{
  "shared_expert_gate": true,
  "positions": "rope",
  "batch_tokens": 131072,
  "steps": 4734
}
Below are experts of layer 2 (counted from 0) of a mixture-of-experts language model. Rows are named router (the router's row for the expert), down (a neuron's output weights, with its number) and show model dimensions 0-255. Each number is 50 + 10 x the weight over its row's rms, rounded and kept within 0 to 99.
After each expert's rows: a language model's description of what the expert responds to. This comes from a sample of Wikipedia text that the model never trained on.

# expert 28
router:50 52 52 24 28 57 46 42 54 34 40 54 33 51 36 44 49 45 33 61 79 52 47 41 35 39 45 59 47 49 47 57 64 54 43 42 41 54 29 52 50 43 48 46 48 38 46 61 49 55 43 47 58 64 40 37 68 51 59 51 52 65 60 65 49 45 45 38 76 51 58 62 46 61 49 67 53 49 52 44 63 49 40 33 53 58 37 41 33 50 54 36 52 57 46 42 31 49 51 39 57 42 41 55 63 52 44 61 38 59 47 70 43 54 45 69 53 40 46 55 48 56 47 62 70 42 42 60 61 59 53 42 32 67 43 41 52 57 44 57 55 36 64 46 35 59 49 33 33 60 46 60 46 49 47 39 61 43 48 43 51 54 48 41 44 45 48 29 38 66 62 61 61 48 67 56 46 53 51 53 71 22 57 55 61 51 56 46 52 56 31 78 46 47 52 46 54 54 46 63 64 46 48 53 51 65 37 61 60 37 47 57 54 49 42 41 46 64 53 54 67 31 55 56 46 42 41 67 44 66 38 53 27 53 49 42 45 45 60 59 52 41 44 42 37 61 46 51 43 44 53 61 51 59 40 58
down2:53 34 38 34 52 45 37 42 64 41 38 54 50 40 44 31 47 48 62 46 44 48 42 51 55 66 52 55 42 59 42 57 46 74 53 50 46 68 41 52 33 59 41 50 45 47 44 58 35 56 62 47 55 40 41 56 44 38 48 43 49 56 43 35 69 42 56 63 48 56 54 56 66 48 62 47 48 44 35 62 58 45 58 57 47 40 44 75 59 42 52 79 39 49 74 56 54 51 60 47 58 49 43 47 65 46 56 51 59 57 46 54 43 53 45 36 50 50 45 45 48 44 69 58 51 71 47 46 62 55 56 43 47 37 45 65 47 42 43 52 41 53 57 37 45 41 47 52 42 52 78 37 63 40 61 51 49 35 49 61 58 30 40 54 43 52 38 58 52 57 46 32 50 42 33 57 62 58 43 70 56 35 41 69 41 35 64 64 59 44 62 63 58 51 53 58 54 45 60 53 47 56 34 50 55 58 50 52 49 60 52 45 59 35 59 58 60 52 63 38 63 56 53 72 49 49 29 50 62 30 44 49 35 50 39 35 51 32 27 56 31 46 50 35 64 51 54 40 52 39 58 47 50 69 68 38
Table cell separators

# expert 32
router:41 64 45 51 42 60 58 62 59 38 27 55 56 41 44 65 54 45 51 62 54 53 32 36 52 49 52 70 51 48 40 40 50 65 47 43 51 48 38 51 35 57 38 51 55 51 54 73 49 40 30 20 57 60 66 61 65 35 65 61 31 54 88 58 41 52 51 43 53 29 46 61 53 49 48 36 51 41 55 46 56 54 50 43 45 43 37 49 60 58 45 52 63 29 59 58 39 54 61 27 49 61 56 42 62 47 44 54 54 51 51 24 54 38 60 42 50 44 46 65 51 64 46 47 65 41 31 23 46 45 56 42 46 44 47 58 55 48 59 38 68 53 59 53 32 53 36 41 56 69 53 55 51 49 57 57 63 52 45 50 41 56 41 59 38 44 52 44 49 59 52 54 42 68 50 49 44 43 49 45 59 48 63 55 26 50 63 50 42 76 37 53 46 55 50 39 42 36 29 49 63 54 48 46 55 41 47 32 50 55 52 57 56 55 46 43 57 48 49 57 48 35 59 46 54 57 58 36 53 56 59 58 45 50 42 32 45 61 49 36 54 53 59 45 41 68 41 46 37 50 46 50 55 59 36 62
down0:60 48 51 47 60 53 44 47 55 38 50 48 65 71 43 58 43 44 52 37 38 67 27 60 57 48 53 35 67 65 40 61 57 31 41 42 33 72 73 45 57 54 47 47 65 50 44 45 56 56 48 59 48 36 36 50 45 38 52 56 58 60 45 45 51 69 50 46 41 50 63 50 43 48 38 37 52 41 60 39 49 68 53 49 41 42 58 47 52 39 39 41 44 42 27 46 53 67 59 61 52 49 38 52 40 50 52 33 54 36 56 43 37 41 47 59 69 47 33 47 52 48 31 47 66 64 64 57 58 58 64 60 40 38 66 53 46 73 61 54 47 50 62 49 42 64 52 61 44 31 43 35 21 65 46 73 45 46 67 54 53 50 39 71 45 62 45 49 61 52 29 63 60 46 57 64 62 58 42 57 59 47 49 45 47 50 52 44 48 61 65 50 59 33 45 53 36 45 48 59 47 52 36 47 53 42 48 53 27 46 55 54 76 47 46 46 49 41 41 58 38 58 43 50 42 46 47 54 41 55 37 44 47 45 54 46 70 34 64 61 53 44 40 41 46 41 63 47 46 56 55 49 45 49 57 36
Germanic given names

# expert 8
router:64 52 57 55 52 47 57 57 53 40 56 56 36 45 34 72 48 42 49 55 59 57 46 56 47 35 43 61 54 33 38 40 46 62 35 45 62 51 57 59 60 56 50 52 50 50 58 66 46 37 31 52 61 66 51 47 40 52 73 47 35 40 66 57 52 56 69 40 63 57 71 41 71 45 62 43 56 55 64 50 48 38 40 52 56 53 50 47 46 59 53 41 52 53 41 38 47 37 48 58 54 53 50 48 46 43 46 56 45 52 55 52 44 45 47 41 33 40 65 79 41 59 58 55 50 63 36 46 45 53 42 64 45 45 55 36 32 45 38 41 41 42 51 64 49 64 41 66 47 33 62 68 61 35 53 52 55 60 60 47 49 53 66 58 48 64 56 43 45 61 45 61 53 44 57 61 61 49 68 41 45 58 59 28 46 63 57 25 53 58 47 49 77 50 31 39 44 44 47 49 73 52 48 36 53 30 62 55 53 42 44 54 50 51 34 19 48 61 36 42 44 46 53 45 56 62 46 42 45 58 46 61 43 47 25 35 47 49 52 62 40 32 55 50 51 39 40 52 47 42 57 47 38 53 39 68
down0:56 38 43 32 56 41 85 38 53 52 51 63 55 56 55 32 47 60 55 40 67 44 38 68 49 45 45 60 43 62 48 63 55 57 51 46 37 47 39 44 59 67 39 40 40 54 17 62 57 38 31 41 49 52 51 51 41 44 31 54 60 34 34 33 48 39 49 57 40 45 40 50 49 49 44 47 51 55 58 45 51 56 68 61 62 44 42 50 44 42 62 43 53 55 61 48 54 52 59 50 38 51 46 57 46 46 42 45 54 40 45 59 38 58 54 66 76 51 38 52 39 53 51 33 59 52 56 49 51 73 41 48 44 57 45 52 50 48 62 49 62 79 37 52 48 42 52 55 50 52 46 79 42 49 52 42 50 49 54 51 51 70 51 59 60 40 34 47 59 63 51 54 49 48 37 39 54 49 41 69 39 39 49 66 48 57 35 68 68 43 60 51 38 39 57 58 70 51 51 45 51 52 43 56 40 54 55 43 29 53 43 47 53 56 55 63 34 77 63 67 48 60 29 51 67 48 46 47 43 51 51 46 41 49 62 45 38 39 41 48 41 59 51 62 49 57 41 40 60 32 41 63 58 45 44 48
Capitalized name starts

# expert 27
router:45 57 37 40 42 41 55 61 40 37 33 35 52 60 36 64 43 56 57 51 49 46 39 51 48 58 64 64 65 49 64 43 51 52 46 49 63 37 47 56 36 49 62 35 57 46 43 50 49 43 46 26 69 49 71 66 51 48 57 71 49 46 74 52 42 67 34 46 46 46 44 69 49 27 43 56 54 46 40 45 53 48 50 49 47 48 43 36 63 58 49 61 56 49 46 53 55 55 56 53 44 53 64 40 56 46 38 47 33 41 34 39 39 37 63 48 59 39 47 53 58 54 48 44 55 58 38 32 49 55 64 44 51 42 39 68 57 41 59 49 57 57 63 55 36 61 32 49 41 40 33 60 56 51 46 66 54 52 52 47 45 51 43 65 39 37 42 46 59 51 46 57 48 46 63 53 50 52 49 46 65 44 51 62 25 57 68 35 46 55 44 55 49 65 48 37 55 46 49 38 57 60 41 31 62 44 42 34 47 43 39 64 69 53 64 39 66 56 61 61 46 26 59 43 57 55 86 39 46 45 45 51 34 47 42 34 55 40 50 39 47 55 45 65 34 58 43 62 40 50 46 52 61 66 49 56
down2:55 47 56 54 56 64 39 60 63 59 33 44 58 63 54 42 41 58 48 51 26 48 54 43 52 38 51 70 49 54 59 40 47 49 68 53 31 39 50 61 42 52 57 51 37 44 47 54 48 61 60 43 49 61 29 68 41 40 48 44 40 40 48 44 66 30 63 39 40 59 40 44 36 56 38 37 47 62 65 42 61 51 45 43 52 58 36 37 64 51 41 58 38 62 51 60 48 36 47 40 57 49 60 53 48 56 49 23 58 50 45 65 54 52 37 34 51 51 33 54 50 44 42 48 56 60 65 50 46 63 60 72 68 40 46 53 47 59 51 66 39 48 44 52 48 49 46 65 37 76 62 68 62 67 45 45 73 31 41 62 45 50 51 57 55 34 43 53 61 43 33 70 60 65 55 54 36 48 50 44 55 36 75 54 55 38 55 50 46 66 49 60 53 49 44 35 62 36 43 53 47 48 58 61 60 39 44 50 60 49 32 66 54 47 44 47 41 54 71 38 54 48 41 64 57 67 48 64 63 41 47 56 43 55 54 42 46 39 45 41 40 37 47 57 43 52 37 42 40 51 58 53 36 52 37 54
Headings and list structure

# expert 60
router:52 62 47 44 42 51 60 55 42 57 45 58 45 63 33 52 40 51 75 58 54 47 33 47 49 48 51 57 54 32 55 46 45 67 49 43 50 57 44 46 50 55 39 44 63 55 63 60 49 44 31 32 52 73 43 46 62 72 53 61 48 62 66 47 58 63 55 33 57 44 55 52 45 49 49 35 51 13 40 37 59 50 50 50 48 58 40 48 44 60 50 48 60 46 46 50 55 51 56 60 42 71 39 55 48 57 41 35 47 45 44 47 47 44 68 44 57 35 36 59 53 63 55 59 67 46 29 32 49 47 55 51 68 44 42 60 61 48 79 44 67 35 68 54 37 53 23 41 52 66 46 56 64 49 49 42 68 68 36 58 37 50 44 56 51 51 53 48 59 48 56 61 43 55 59 54 47 59 56 43 61 44 49 50 35 61 42 43 52 63 66 38 59 65 44 37 54 46 47 64 54 66 49 42 45 44 48 43 54 55 43 66 44 51 40 31 63 53 46 50 59 38 45 55 46 62 54 33 48 51 51 49 43 28 34 32 58 44 47 34 47 41 50 53 41 39 50 50 29 49 31 48 61 43 59 59
down1:55 40 54 55 37 49 40 54 61 44 58 37 42 54 64 30 76 52 76 48 46 54 57 66 54 44 45 39 60 64 49 55 62 51 53 50 40 55 40 42 33 59 67 57 37 41 55 57 41 41 56 58 64 53 58 59 52 45 67 49 45 73 54 60 49 66 38 51 53 43 44 32 35 56 73 56 38 43 44 45 44 46 55 47 39 58 45 43 59 40 53 42 60 68 38 58 35 49 44 50 52 49 49 51 53 64 47 32 66 64 59 59 52 46 40 45 43 48 55 53 42 46 60 49 49 48 37 56 36 46 57 66 40 31 39 42 54 65 47 37 32 52 49 36 60 60 53 67 37 58 57 58 63 60 47 39 47 56 57 52 53 62 42 44 53 57 59 44 36 44 59 52 46 62 44 34 45 54 48 56 55 57 47 66 34 40 41 39 61 53 41 47 64 29 41 55 38 55 52 43 44 53 35 42 45 35 75 60 43 58 64 46 55 55 46 28 56 55 47 39 52 52 40 32 56 42 61 34 42 52 38 59 65 54 19 71 49 39 61 41 60 47 58 62 47 55 51 61 59 62 43 54 55 32 37 57
Personal first names

# expert 11
router:49 49 37 35 39 34 61 61 37 66 53 38 44 77 38 62 37 52 50 53 40 67 37 30 33 46 48 67 57 48 53 52 51 58 38 38 59 55 50 46 51 60 40 39 58 46 44 56 47 50 39 25 63 48 61 57 44 38 56 55 41 47 66 56 33 76 35 44 75 44 54 68 55 43 40 40 51 39 42 40 60 60 60 57 40 45 44 47 45 50 45 66 62 51 47 58 48 43 53 33 56 47 47 46 46 58 42 47 39 47 33 42 51 39 49 45 59 32 29 55 63 57 51 60 56 53 34 39 44 45 59 48 57 37 50 63 77 47 71 39 63 39 57 49 29 53 36 67 45 52 43 60 43 51 45 46 54 52 48 41 59 53 53 55 40 54 57 57 54 56 55 37 50 62 54 53 45 35 58 44 60 42 54 54 45 49 80 52 56 60 46 47 51 66 44 41 60 52 56 51 59 65 45 38 47 43 42 31 42 49 53 62 71 70 54 33 55 42 59 53 49 42 63 48 62 48 73 43 53 62 57 40 48 38 40 41 59 50 49 42 53 50 46 51 49 48 47 54 41 55 36 52 54 75 32 58
down0:61 51 51 57 45 27 49 46 56 50 37 51 49 36 34 42 43 54 64 41 38 40 45 60 59 45 59 34 72 48 46 75 42 38 42 59 70 44 56 45 46 50 59 50 35 62 64 32 57 61 46 41 57 52 48 44 61 35 62 51 56 49 56 47 40 56 39 35 56 50 36 58 46 62 56 37 53 47 39 45 34 41 59 45 42 54 53 35 35 50 56 46 40 41 65 37 64 39 64 75 49 55 39 59 38 57 46 52 51 49 44 45 37 38 62 55 65 46 47 68 56 40 61 57 66 57 49 59 54 59 32 43 61 67 52 56 32 63 43 32 53 38 62 53 50 57 48 57 64 47 38 42 46 61 29 61 56 50 38 58 60 44 68 47 60 57 67 41 50 63 23 51 53 47 51 56 54 45 56 40 46 66 42 44 40 57 38 50 52 43 42 36 63 54 59 52 35 49 45 63 54 53 54 38 32 32 48 46 60 46 58 53 57 52 45 48 60 45 41 55 66 44 44 45 54 68 68 58 41 26 55 39 48 65 38 54 42 54 58 55 72 52 55 42 56 46 32 35 60 46 34 57 46 49 58 53
Royal and personal names

# expert 34
router:48 68 61 53 52 47 50 58 35 57 50 58 29 61 25 58 44 55 48 71 58 51 48 40 49 50 56 75 47 38 47 40 59 63 31 47 51 52 46 42 47 37 51 57 63 51 52 64 39 37 37 40 66 66 49 62 42 61 62 59 35 45 46 63 42 70 54 35 55 60 62 42 44 42 37 51 56 41 46 36 40 58 49 55 29 53 55 36 39 60 63 34 52 46 49 57 50 59 45 59 40 59 40 57 57 59 45 47 65 42 50 41 40 63 58 70 66 42 40 79 44 50 68 65 67 55 54 30 39 53 49 56 46 43 61 36 48 54 56 50 70 54 65 52 43 52 44 63 50 59 44 60 47 59 47 44 50 57 52 45 49 53 57 58 48 45 55 62 56 47 50 51 36 47 65 49 48 47 58 40 51 44 56 40 50 55 43 41 53 52 56 64 42 65 47 54 53 31 49 55 53 37 48 26 42 15 43 43 46 64 44 69 44 48 42 45 58 49 44 49 56 34 57 58 51 66 50 50 45 35 43 51 33 31 39 27 48 50 49 44 40 39 52 60 42 43 56 70 43 52 41 52 60 57 42 65
down1:54 51 50 55 61 66 61 65 50 38 54 34 34 39 51 52 59 44 49 45 50 43 54 35 45 58 46 59 47 45 47 42 52 63 36 61 56 52 69 49 42 38 61 45 56 31 63 37 46 67 36 60 42 52 42 36 23 42 35 44 49 56 58 41 51 55 53 66 43 73 59 55 51 56 51 60 57 55 54 48 32 48 57 53 62 59 49 32 55 46 55 56 36 57 58 19 51 59 58 52 55 38 52 55 57 53 43 64 34 43 42 50 42 52 25 44 38 38 74 50 41 49 59 52 57 57 33 69 67 41 57 45 56 49 55 57 56 33 60 44 45 38 32 71 53 56 63 70 53 47 58 63 57 32 57 54 45 48 45 39 56 47 64 41 60 43 46 38 55 58 48 59 55 48 57 62 61 55 54 34 39 31 42 49 48 57 50 59 43 58 37 44 67 29 47 55 46 52 59 36 48 50 30 51 67 52 36 45 51 66 42 58 54 54 47 49 70 65 54 52 44 55 52 56 69 47 36 68 42 44 53 41 40 41 54 49 51 40 46 57 53 44 57 57 64 39 50 61 56 28 34 46 53 43 60 49
Place name completions

# expert 42
router:40 63 55 40 44 46 66 43 39 43 35 69 52 54 38 52 65 42 37 55 64 51 36 55 43 43 53 61 62 36 54 56 64 57 46 51 41 49 42 53 59 49 51 40 51 36 58 62 34 47 40 43 62 49 51 50 44 40 47 61 44 60 61 63 56 35 48 36 57 59 54 51 60 61 47 81 57 54 54 47 65 52 46 45 46 54 36 34 56 52 45 33 59 55 39 45 35 52 48 42 55 39 51 59 63 49 47 51 36 42 45 59 36 41 45 73 53 42 51 56 49 55 49 62 76 44 45 50 58 65 78 38 46 53 55 51 52 69 57 67 50 38 54 33 30 55 39 58 31 71 50 57 42 38 41 41 72 45 56 52 56 55 44 40 48 53 33 27 36 50 54 57 54 55 55 51 50 57 67 57 52 26 53 48 50 63 51 49 56 61 31 62 40 47 51 62 36 50 58 44 65 48 50 52 52 56 31 54 45 43 45 71 45 54 55 40 36 56 59 48 61 22 45 45 46 53 53 50 35 52 56 60 42 48 41 38 45 44 44 72 52 44 45 49 35 65 41 54 56 35 40 59 49 47 36 65
down2:49 37 35 64 49 65 45 52 33 35 52 20 50 54 47 43 54 39 43 35 60 52 42 48 58 63 53 28 68 61 38 59 66 52 50 51 66 45 54 41 39 56 51 62 58 58 52 38 50 56 60 26 36 62 38 60 65 45 57 44 55 42 46 48 63 57 34 52 40 30 54 54 53 54 63 50 52 49 50 62 37 51 58 38 57 40 47 45 48 38 52 49 49 36 60 19 37 35 46 57 30 45 67 70 58 57 49 59 43 45 38 42 60 63 38 51 38 45 39 44 53 34 40 46 59 41 54 31 33 46 55 64 56 52 46 39 53 55 51 53 43 49 48 57 55 42 53 50 61 55 45 46 53 59 61 50 52 51 51 38 53 47 57 64 57 51 28 48 60 55 51 53 33 46 65 51 60 55 43 51 54 52 51 57 46 32 59 42 32 59 43 52 28 57 57 49 66 39 40 59 58 57 29 48 72 56 59 40 60 54 46 44 70 50 55 66 40 56 46 48 53 39 46 44 39 56 59 42 56 54 48 32 56 63 41 52 73 62 54 34 66 72 51 43 48 53 60 64 52 37 48 55 60 53 61 62
Table cell separators

# expert 59
router:52 60 48 60 54 62 51 52 55 61 52 53 35 51 27 55 57 52 38 41 54 46 46 54 47 46 38 61 50 34 56 35 57 58 40 66 49 48 41 58 55 50 42 37 46 31 62 56 27 38 34 51 66 63 60 47 41 50 36 55 34 60 59 48 67 52 68 16 57 57 53 48 57 54 43 56 57 57 58 47 47 50 34 50 48 48 40 38 52 62 46 61 53 54 41 49 54 55 63 61 63 61 57 62 57 46 46 56 41 59 53 48 47 34 52 53 49 59 62 65 40 61 39 37 71 63 42 54 60 65 52 56 42 47 53 58 35 75 59 53 60 45 59 36 43 42 38 69 45 49 45 65 44 44 55 57 46 58 48 45 64 58 41 49 56 49 34 52 50 45 48 54 54 57 42 53 38 40 59 30 38 43 43 54 42 46 63 44 58 54 65 50 45 50 59 54 27 55 58 50 53 48 48 48 57 27 38 43 53 43 42 88 45 61 48 44 42 51 53 49 53 63 40 64 53 59 57 52 38 35 45 56 31 37 38 34 27 44 40 57 39 41 53 53 50 41 25 74 44 39 47 59 49 45 45 66
down0:49 39 41 47 53 43 41 57 38 28 43 48 40 47 34 54 49 50 60 56 51 49 47 37 55 39 52 69 55 45 52 76 50 47 56 43 48 54 44 48 43 53 49 47 55 60 38 58 58 62 51 46 61 47 54 41 55 44 44 36 62 50 50 65 52 51 37 51 43 49 57 55 56 62 44 52 51 30 42 46 51 41 59 57 35 65 45 45 44 50 37 31 46 67 59 55 39 51 52 47 47 53 51 41 44 64 46 57 57 54 51 63 54 60 54 50 53 52 50 53 44 40 75 51 54 41 40 38 53 50 51 59 52 48 40 50 68 42 38 52 52 36 51 51 47 47 35 43 56 58 47 99 56 41 46 35 37 46 47 32 53 60 64 60 40 56 62 51 47 39 40 51 50 44 53 42 44 49 54 46 51 47 50 47 45 54 43 48 47 57 45 62 58 62 32 69 57 43 57 46 57 48 43 43 52 35 37 67 52 44 56 48 49 49 51 56 63 65 31 62 53 31 53 52 47 45 60 41 49 55 55 56 58 51 29 51 51 58 57 59 55 46 52 46 38 63 56 45 38 54 47 56 32 58 50 56
Line breaks

# expert 31
router:45 43 50 39 57 39 52 58 55 51 64 56 47 53 32 52 51 58 40 48 47 61 33 52 34 50 24 57 47 33 25 60 52 55 50 46 54 66 48 46 60 43 45 34 44 35 52 60 37 52 44 46 56 44 51 56 75 37 69 54 37 46 54 58 65 49 80 41 56 62 63 39 39 51 53 60 52 39 59 39 64 45 33 51 36 52 45 46 57 59 49 49 41 57 48 58 50 54 54 53 53 79 55 46 58 42 51 48 40 49 38 59 55 45 56 54 46 48 33 58 58 65 48 68 59 39 47 59 46 61 47 43 47 45 56 40 35 40 64 56 60 33 45 46 40 48 40 53 36 39 45 53 35 36 44 59 44 50 62 37 74 56 54 52 41 48 50 43 47 50 53 48 46 59 64 43 59 43 51 46 57 26 55 51 51 52 54 47 42 50 41 50 69 39 62 44 65 49 44 50 60 51 42 50 51 46 43 60 69 45 39 61 32 63 40 42 64 38 47 29 76 48 56 77 40 51 28 60 51 65 46 54 36 35 39 41 58 46 66 53 45 45 45 50 58 55 52 45 30 28 59 58 43 61 43 62
down0:53 41 31 47 49 42 55 52 42 44 51 47 49 58 56 42 37 45 71 57 65 57 50 44 57 49 62 53 49 56 57 71 37 50 39 57 55 60 53 43 35 45 45 51 57 55 33 37 44 44 65 43 41 39 64 42 47 59 36 33 43 40 53 41 51 48 70 43 52 62 59 50 43 37 61 39 51 39 47 41 63 27 59 63 43 58 54 44 46 43 51 50 43 51 62 53 45 50 39 68 47 49 50 48 47 32 41 58 79 44 47 63 54 44 45 28 47 47 47 38 48 51 53 53 57 46 55 73 38 50 38 40 51 66 48 34 40 58 53 62 50 48 58 42 37 67 43 46 58 59 48 47 42 38 41 51 34 54 56 56 44 42 57 50 49 64 36 32 50 39 33 51 35 41 46 42 65 61 55 70 66 60 71 51 59 33 36 36 60 48 47 46 58 47 46 59 50 43 38 61 45 37 46 49 52 63 45 50 46 58 57 32 71 54 39 71 57 51 65 56 40 67 49 46 54 53 62 23 67 38 37 57 50 39 57 72 61 66 55 33 50 63 57 57 47 56 54 60 67 34 59 54 62 47 54 46
Line breaks and headings

# expert 44
router:60 68 45 43 66 44 48 57 49 48 50 56 41 63 25 56 44 51 35 60 67 61 56 36 34 52 45 69 48 47 52 53 68 64 37 41 58 58 33 55 63 45 52 30 58 41 35 58 41 46 31 30 65 49 63 63 41 54 56 54 50 56 43 58 38 72 50 30 46 65 47 45 41 48 35 66 60 49 41 44 62 50 54 52 42 50 41 38 50 62 48 47 52 34 51 54 56 50 56 68 35 55 58 37 52 48 39 66 52 52 42 38 40 36 59 54 41 46 44 58 54 52 60 61 64 37 42 33 43 48 50 52 61 50 53 40 53 59 62 51 48 48 57 36 55 48 41 60 36 49 50 52 49 39 51 52 61 58 64 50 56 52 58 68 43 43 46 48 39 46 60 51 48 57 67 48 46 39 71 33 57 37 67 47 43 48 46 34 55 57 51 54 45 49 44 38 61 47 53 47 67 59 45 37 61 36 42 51 42 51 51 58 52 44 39 44 59 68 42 56 27 25 45 61 40 66 60 58 43 40 38 75 34 34 50 34 49 55 51 49 34 60 56 43 34 48 50 51 40 47 41 55 54 77 40 59
down1:34 62 44 43 46 32 39 45 41 44 45 49 48 56 51 54 56 63 43 33 46 67 32 69 57 35 51 44 48 62 48 35 43 50 39 50 47 52 51 59 56 52 45 47 35 50 59 60 52 52 49 48 49 48 62 41 56 74 36 33 61 40 59 33 57 45 47 45 67 38 53 51 57 54 52 45 59 32 42 41 67 54 47 47 52 32 61 46 49 50 66 46 49 60 49 68 37 44 36 57 73 58 58 59 50 56 53 41 51 59 35 46 51 49 34 53 33 67 42 41 32 54 41 42 50 56 71 53 55 51 51 46 44 54 56 45 51 51 62 37 41 50 46 45 50 54 42 36 51 56 58 61 24 63 45 46 47 58 34 55 48 45 57 28 44 41 53 73 40 56 39 51 53 35 46 57 38 47 23 46 29 48 72 50 58 40 54 55 50 63 47 48 50 54 26 50 60 51 59 51 36 46 41 55 31 51 63 39 60 56 53 64 45 51 47 55 49 52 40 55 67 52 32 56 48 48 38 53 57 48 58 61 67 41 49 58 50 70 57 53 74 64 49 59 67 65 61 41 48 68 50 54 53 70 59 36
Nationality and country adjectives

# expert 47
router:54 56 42 52 41 45 49 58 35 38 59 47 56 75 39 53 59 54 50 64 50 58 31 48 39 49 60 70 69 49 62 51 55 59 49 52 77 43 41 53 41 43 58 41 51 36 57 65 52 46 44 31 59 66 80 50 44 39 53 54 49 38 61 59 48 67 47 56 51 32 45 62 52 46 68 64 54 45 53 52 62 45 44 46 37 44 45 30 66 61 30 61 59 52 34 66 46 58 43 55 42 43 72 47 54 53 54 61 46 60 29 59 37 31 55 57 47 48 45 59 68 55 62 52 53 50 35 30 53 53 52 59 53 34 46 64 41 50 58 30 66 47 53 43 38 50 38 61 52 58 42 53 55 36 57 53 57 64 44 52 59 58 40 60 49 47 44 46 57 52 60 43 59 45 47 56 50 44 57 36 53 37 56 60 23 60 52 41 44 56 41 53 32 57 46 48 61 27 50 47 60 59 62 35 67 54 48 54 51 51 46 55 46 55 49 55 56 53 54 67 39 32 63 51 48 78 50 52 44 57 52 54 37 36 40 32 60 53 45 55 40 54 53 66 34 42 43 59 50 48 48 62 61 62 51 60
down1:42 53 44 59 55 49 48 52 69 48 43 72 44 56 48 52 42 59 58 55 39 34 35 59 49 60 51 27 41 37 52 46 33 52 48 40 50 44 45 54 42 47 73 53 57 63 44 48 62 52 29 61 56 62 60 41 40 39 57 43 33 48 41 45 60 37 51 48 45 47 36 60 33 59 40 45 36 40 47 59 66 55 48 63 59 49 57 50 69 39 65 42 40 46 56 49 52 36 45 41 38 37 48 47 55 64 45 47 56 67 53 44 40 52 33 49 61 66 41 70 51 56 37 53 67 48 51 61 51 69 43 67 53 58 65 57 58 49 61 34 48 38 54 42 74 45 29 57 48 49 55 47 48 50 27 56 58 64 51 53 41 49 58 51 38 48 60 39 54 43 44 38 28 44 52 58 25 59 66 44 56 65 45 42 45 73 54 30 54 40 34 52 49 48 52 66 50 45 62 48 51 49 48 56 53 42 49 60 58 59 41 40 46 55 47 61 56 39 53 63 51 20 53 50 35 44 53 32 56 46 65 47 30 48 58 49 52 43 48 45 35 52 56 63 41 39 70 68 54 44 62 53 57 51 45 59
Institution and group nouns

# expert 38
router:43 54 45 44 48 39 47 54 48 45 54 36 63 60 32 55 47 45 41 39 52 41 51 51 41 39 76 56 62 57 63 45 62 59 45 53 60 50 35 55 58 48 43 31 41 43 43 49 47 54 42 29 61 57 71 77 57 33 56 62 59 40 65 50 32 63 48 36 62 39 50 59 48 49 44 31 53 43 36 62 59 43 51 53 51 44 46 43 57 47 35 62 58 30 39 55 52 57 69 40 56 43 64 52 45 68 27 27 42 47 44 39 55 50 45 59 57 37 37 58 48 50 50 80 57 56 51 35 54 60 56 51 45 23 37 48 51 47 59 48 49 34 53 53 47 57 30 68 38 45 45 57 33 49 43 47 60 54 59 54 51 53 46 53 45 43 55 49 58 64 49 36 54 49 62 58 37 46 60 37 59 44 63 54 51 49 73 42 52 63 41 49 54 76 50 33 44 40 43 34 59 50 55 41 55 52 46 38 43 44 49 63 66 46 45 31 59 57 54 58 41 35 47 59 57 63 60 39 53 44 64 61 35 47 39 35 43 64 65 46 62 44 47 56 50 61 43 49 45 46 64 50 59 63 41 54
down1:37 40 68 43 27 55 73 40 54 52 37 60 65 57 65 29 51 49 62 42 49 69 37 46 64 57 45 49 59 64 61 42 43 50 55 55 32 47 47 45 44 48 51 54 59 44 48 31 53 66 51 46 68 36 58 46 60 38 23 44 59 48 49 43 50 36 43 50 49 46 40 52 62 55 49 50 46 48 34 64 41 43 61 51 43 48 47 48 58 41 51 35 36 61 51 78 64 56 44 52 58 42 52 40 61 45 49 43 48 53 54 60 40 49 45 49 68 57 40 43 49 47 38 49 42 68 65 55 48 45 72 60 41 43 52 51 47 54 50 47 44 68 41 46 66 52 43 38 40 38 40 69 53 57 44 55 50 48 42 49 60 50 39 46 53 47 51 41 49 49 50 13 54 43 52 45 46 61 51 76 43 56 63 40 56 49 49 38 58 67 55 51 44 48 40 62 53 32 36 48 37 36 54 65 53 64 40 61 55 53 34 47 56 51 30 61 51 38 65 49 53 45 56 47 38 44 44 47 57 57 62 71 53 61 58 60 57 65 37 64 51 61 41 61 33 35 42 53 48 43 73 59 31 53 48 46
Table pipes, role nouns